Below are experts of layer 4 (counted from 0) of a mixture-of-experts language model. Rows are named down (a neuron's output weights, with its number) and show model dimensions 192-287. Each number is 128 + 24 x the weight over its row's rms, rounded and kept within 0 to 255.
Before each expert's rows: a language model's description of what the expert responds to. This comes from a sample of Wikipedia text that the model never trained on.

# expert 1
What it handles: Words after "is a/an" in opening biography or taxon lines describing nationality and role, such as American, women's, professional, politician.
down0 [ 51 193 102 149  95 108 139 124 144 105 122 152 111 117  95 152 132 132 120  81 165 149 163 143 115 121 157 121 102 146 119 164 117 139 124 141 122 143 108  98 112 118 153  91  95 110 179 111 133 106 105 135  93 147 115 119 143 110  97 132 127 137 163 140 131 148 107 131 167 140 138 116 128 148 125 118 134 191 143 137 102  93 128 130 121 131 157  86 152 119 163 128  94 149 114 131]
down1 [133 134  93 108  90 169 136 136  83 122 131 140 148 109 148 133 128 124 145 134 125 134 121  88 159 137 151 125 102 137 161 131 155 156 128 158 165 126 112 142 156 100 159 130 143 115 110 155 129 111 179  92 126 111 123 179 149  95  95 103 150 170 139 143 122 161 156  88 156 138 147 143 145 155 129 170 161 140 150 102 150 114  94 134 130 124 110  96 110 125 109 125 165 115 100 141]
down2 [129 102 146 159 155 145  97 109 116 130 125 113 127 140  73 116 175 108 133 134 107 112 114 170 177 118 119 157 145 125 120 146 120 119 135 133 109 151 152 103  83 138 138 137 106 175 148 113 159 136 156 112 131  95 121 129 135 110  75 132 108 127 117 150 105  98 113 142  75 132 136 122  93 126  94  98 134 134 162 132 159 147 132 121 137 166  86 156 147 108 110 123 141 124 121 140]

# expert 29
What it handles: Head nouns ending noun phrases, mostly places and things: station, building, municipality, lake, castle, often before "was/is/of".
down0 [138 130 128 131 127 124 141 133 145 169 133 122 131 127 112 107 145 156 114  95 136 126 100  81 102 107 147 138 114 134 104 139 163  84 108 121 125  69 190 120  93 117  81 158 135 148  97 124 128 146 145 135 111  81 104 121 157 150  87 152 108 126 136 139 166 128 146  87 139 140 107  99 121 103 132 135 148 146 129 149 117 172 135 131 106 167 117 181  84 135 140 158 112 137 118 105]
down1 [155 122 132 139 148 151 145 146 125 132 122 125 130 118 115  98  88 143 145 181 148 145  77 185 125 140  88 141 159 146 106 121 120 172 141 145 171 119 151 102 113 110 151 133  85 104 179 105 119 142 138 138 114 145  93 154 141 121 146 124 156 116 139 101 108 133 182  90 147 114  89 147  78 131 144 150 163 104 131 111 141 130 127  78 151 114 123 144  91 107 131 125 124 102 140 124]
down2 [114 110 125 139 122 179 132  86 129  98 103 108 168  78 152 135 162 139 107  93 108 167  83 184 172 129 118 141 160 127 127 117 149 173 132 128 163 131 161 120 145 129 146 151 119 158 139 160 130  84 124 124 121  73 145 120 124 114 171 126  87 143 153  95 145  93 108 187 123 122 121 117 122  97 118 159 121 146 132 108 154 133 162 108 143 129 148 114  88 120 147 114 150 117 150 119]

# expert 4
What it handles: Line breaks and section-heading tokens in lists, tables and infoboxes, such as ==See also==, Personal information, table rule rows.
down0 [114  87  95 187 133 132 104  98 109  89 122 106 135 158 168  88  97 132  74 113 141  86  69 134 130 136 152 113 116 116 151 157 162 113 127 112 118 119 171 125 121 122  82 161 152  84 101 144 158 156 129  83 149 112 135 126 128  95 101 116 139 118 127 103 143 113 123 136 138 131 116 130 142 114 138 108  67 119 163  76 178  75 151 138 110 128 132 164 111 166 123 127 115 158 106 153]
down1 [ 74 132  94 164 121 132 109  70 114  96 119 139 155 168 148 164 136 136 101 170 118 151 132 119 114 148 129 135 124 143  91 132 111 168 117 112 149 126 113 144 116 162 115  91 109 114 118 147 147 111 104 130 104 164 143  99 135 138  89 185  91 138 133 147 118  92 119 146 158 137 132  97 143 160 159 133 111 153 166 125 135 119 114 161 151 114 144 137 129 116 116 169  87 135 109 103]
down2 [124 171 155 126 102 152 189 138 155 126 127 108  83 122 156 137 156 128 135 108  99 158 109 153 154 129 149 131 115 144 108 129 135 151 114  93 143 152 114 119  89 119 143 156 121 138 112 127 121 107 163 130  94  95 107 116 158 182 154 109  91 117 130 113  96 132  95 130 129 142 114 121 118 136 139  89 111 162 116 119 114 125 116  93 132 158 115 121 110 134 140 163 149 101 153 129]

# expert 7
What it handles: Determiners and adjectives opening a noun phrase after the/a, such as these, original, extensive, eastern, range, in descriptive prose.
down0 [133 107 127 128 160 109 113 135 109  76 123 166 100 113 134 115 103 136 170 129 134 131 156 121 117  72 135 171 162  93 109  88 136 129 164  93 101  95 121 117 115  91 124 120 101 101 136 105 113 115 129  88 111 142 119 131  92  83 125 113 133  96 125 166 114 145 168 132 138 100 122 174 115  65 117 166 140 117 188  94 114 159 159 125 114 143 144 152 113 127 158 152 112 108 113 100]
down1 [148  62 154 133 159 127 110 114 142  98 163 134 127 149  96 114 103 125 149  88 113 146 100 168 148 127  99 149 145 132 111 110 153 114 133 107 144 146 111 104 150 117 162 127 114 161  85 141 129  62 125 119 146 120 136 123 130 104 165 129 123 141 160 145 100 141 122 106  86 122 108  99 114 105 136 147 103 167 147 108 110 142 151 122 165 104 140 111 147 122 107 171 116 109 123 117]
down2 [157 142 189 122 142 126 129 156 135 138 101 156 142 146 145 105 108 109  74 122 130  97 132 160  80  86 123 116 107 103 116 123 112 167 126 144 152 135 114 161  97 123 144 114 147 138 102 145 104 160 138 128 102 131 149 118 146  98 120 129 166 184 137  64 151 137  86  71 162  92  96  84  88 127 112 115 157 115  97 101 117  97 127 156 117  74 127 162 133 136 149  87 143 172 129 167]

# expert 8
What it handles: Word pieces inside long or rare words (dem-arc-ated, dis-emb-odied), prefixes like un-, non-, self-, and Thai or other non-Latin byte tokens.
down0 [ 92 141 134 159 147 116 148 103 122 126 124 144 107 110 135 139 127 126 127 140 107 131 125  85 135 155  89 117 134  95 119 125 121 129  91 151 119 129 181 153 112 117 178 116 146 145  74 153 162 126 112 150 141 111 149 142 136 160 140 145 148 123 103 136 135 118 108 110 150  99 187 138 138 146 170  83 128 122 122 143 160 131 169 123 101 136 128 155 145 157 176 121 105 136 114 112]
down1 [100 140 122 106  97 137 148 142 109 133 150 108 121 158 111 132 123  93 178 145 138  96 139 132 125 150 158 155 130 136 130  99 172 116 168 122 127 117  89 136 101 123 101 133 143 136 106 119 102 142 121 109 117 110 118 154  99 129 149 107 104 148 151 147 108 136 128 154 139  87 108 100 114 113 124 144 118 141 108  96  98 100 140 143 141 105 137 134 128 101  77 164 154  59 177 128]
down2 [140 185 106 151 129 134 108 142 113 139 123 157 100 156  59 144 107 140 116 149 123  88  80 115 144 131 105 145 110 106 133 141 146  99 130 119  83 107 133 123 141 144 130 142  84 110 160  83 121 105 135  85 114 163  86 154 170 179 126 136 130 162 112  94 127 153 109 125 100 163  92 203 142 131 124 152 125 107 109 140 123 152 131 149 139 152 134 161 117 127 134 162 143 118 141 128]

# expert 34
What it handles: Place names and nouns closing a clause, often with an attached comma, such as Oklahoma, Massachusetts, building, tradition.
down0 [111 147 192 178  81 115 113 150 134 137 188 110 140 163 104 121 143 105 130 150 139 138 119 145 126 111 115 124  96 150 148 152 129 130 164 154 130  87 128 160 105 112 105 129 107 117 141 124 152 125 103 122 137 151  90 142  96  92 129 130 131 124 116 141 109 145 137 117 117 151 170 131 138 129 132 128  88 154 120 122  70  94 135 144 144 153 108  86 106 173 148 115 166 127 116 126]
down1 [119 133 130 138 105 100 156 107 162 156 139 139 100 107 161 104 116 110 156 126 186 132 125 121 155 136 136 125  96 129 145 139 139  99 146 121 171 130 134 118 113 107 114 130 100  94 108 130 114 152 128 129 147 137 166 127 114 138 105 124 109 153  95 120 136 152 144 112 164 144 153 126 147  85 161 115  81 194  96 107 138 107 139 125 167 107 153 139  95 135 138 114 103 121 160 140]
down2 [152 129 101 123 142 135 104 127 154 166 186 142 147 125 149 103  46 131 126 119 135 133  92 128 127 182 167 155  96 142 141 155  91 117 131 112 152 140 130  94  59 154 122 122 140 124 177  96 112 143 110 159 166 125 112 113 143 112  99 130  93 145 126  96 141 125 126  98 166 113 106 127 133 136 155 153 128  94 157 157 143 121 161 120 124 143 176 148 154 123 146 144 122 116 102 149]

# expert 17
What it handles: First word piece of personal, club or place names, often in tables or after "of/by": San, St., Hapoel, Gl(enda), Andy.
down0 [ 79 151 129 137 141 147 122 101 136 143 134 114 148 131 135 152 123 134 167 135 161 168 164 133 134 120 112 140 144 138 138 122 131 105 105 142 123 146 181 117 122 120 113 136 128 105 162 136 129 128 132 163 135 148 112 118 119 134 109 116 127 137 136  97 181 127 102 112 137 134 192 136 109 137 133 113 137 100 162 147 122 138 137 116 160 134 128 124 113 102 152 108 153  96 156 120]
down1 [140 169 144 120 112  96 102 134 109 156 134 127 132 164 115 120 105 106 132 166 123 112 100 156 160 155 122  74 125 145 129 121 130 151 108 126 101 132 109 133 122 129 114 144 175 152 126 122  95 145 102 120 126 120 157 117 158 127 107 141 133 140 130 166 102 122  85  87 110 144 143 141 154 121 128  76 103 135 148 111 132  96 142 159 148 144 129 115 115 116 113 102 135 121 125 120]
down2 [193 163 120 185 152  91 103 151 147 119 142 102 103 154 142 105 134 107 136 140 141 144 133 110 130 135 129 124 137 103 153 121 131 120 111 126 148 109 101 133 117 105 123 143 120 134 107 155 127 108 143  92 161 156 117 133 145  98 134 120 134 113 124 125 127 144 107 173 165 164  85 121  92  90 121 107 126 121 116 132 122 142 116 182 167 106 110 126 124 112 160  98 122 111 169 150]

# expert 23
What it handles: Line breaks and sentence-final periods closing a paragraph, before section headings, list items or a new paragraph opening with The.
down0 [103 166  96 139 121 132 127 112 144 139 153 162 114  99  58 122 128 146 138 134 168 131 141 121 104 133 133 146  94 188 139 128 106 150 198 125 123 149 137  89 120 170 142 144 158 108 159 131 157 146 115 141 131 159 121 156 176 145 107 132 154 154 132  93 134 135 149 187 125 140 138 143 168 135 147 177 143 136  93 117 119  73 161  96 111 143 135 127 112 146 137  99 111 119 103 100]
down1 [125 106 162 146 131 164 152 121 116  99 148 131 144 128  98 134 105  84 129 145 126 147  68 142 109  78 149 105  78  79 118 134 139  83 144 111 133 124 113 126 134 140 121  85 123 111 112 128 108 131 118 138 151 120 168 121 119 105 157 121 187 143 140 142  91 116 108  69 152 134  90 111 108  97  88 139 196 123 143 133 113 118 127 127 128 154 159 106 155  98 147 105 165 135 153 148]
down2 [100 136  93 146 105 153 106 117 140 103 142 143 127 144 114 144 127 107 118 149 114 125 111 126 123 157 140 118 169 127 111 148 141  98 167 129 118 119 132 113 192 103 141 130 137 114 126  99 140  84 139 147 132 159 174 135 114  98 145 113 124 142 180 124 116 135  80 122 113 157 176 135 110 126 125 130 138 134 108 134 122 109  77 125 119  93 119  90 119 104  95 137 135 108 127 138]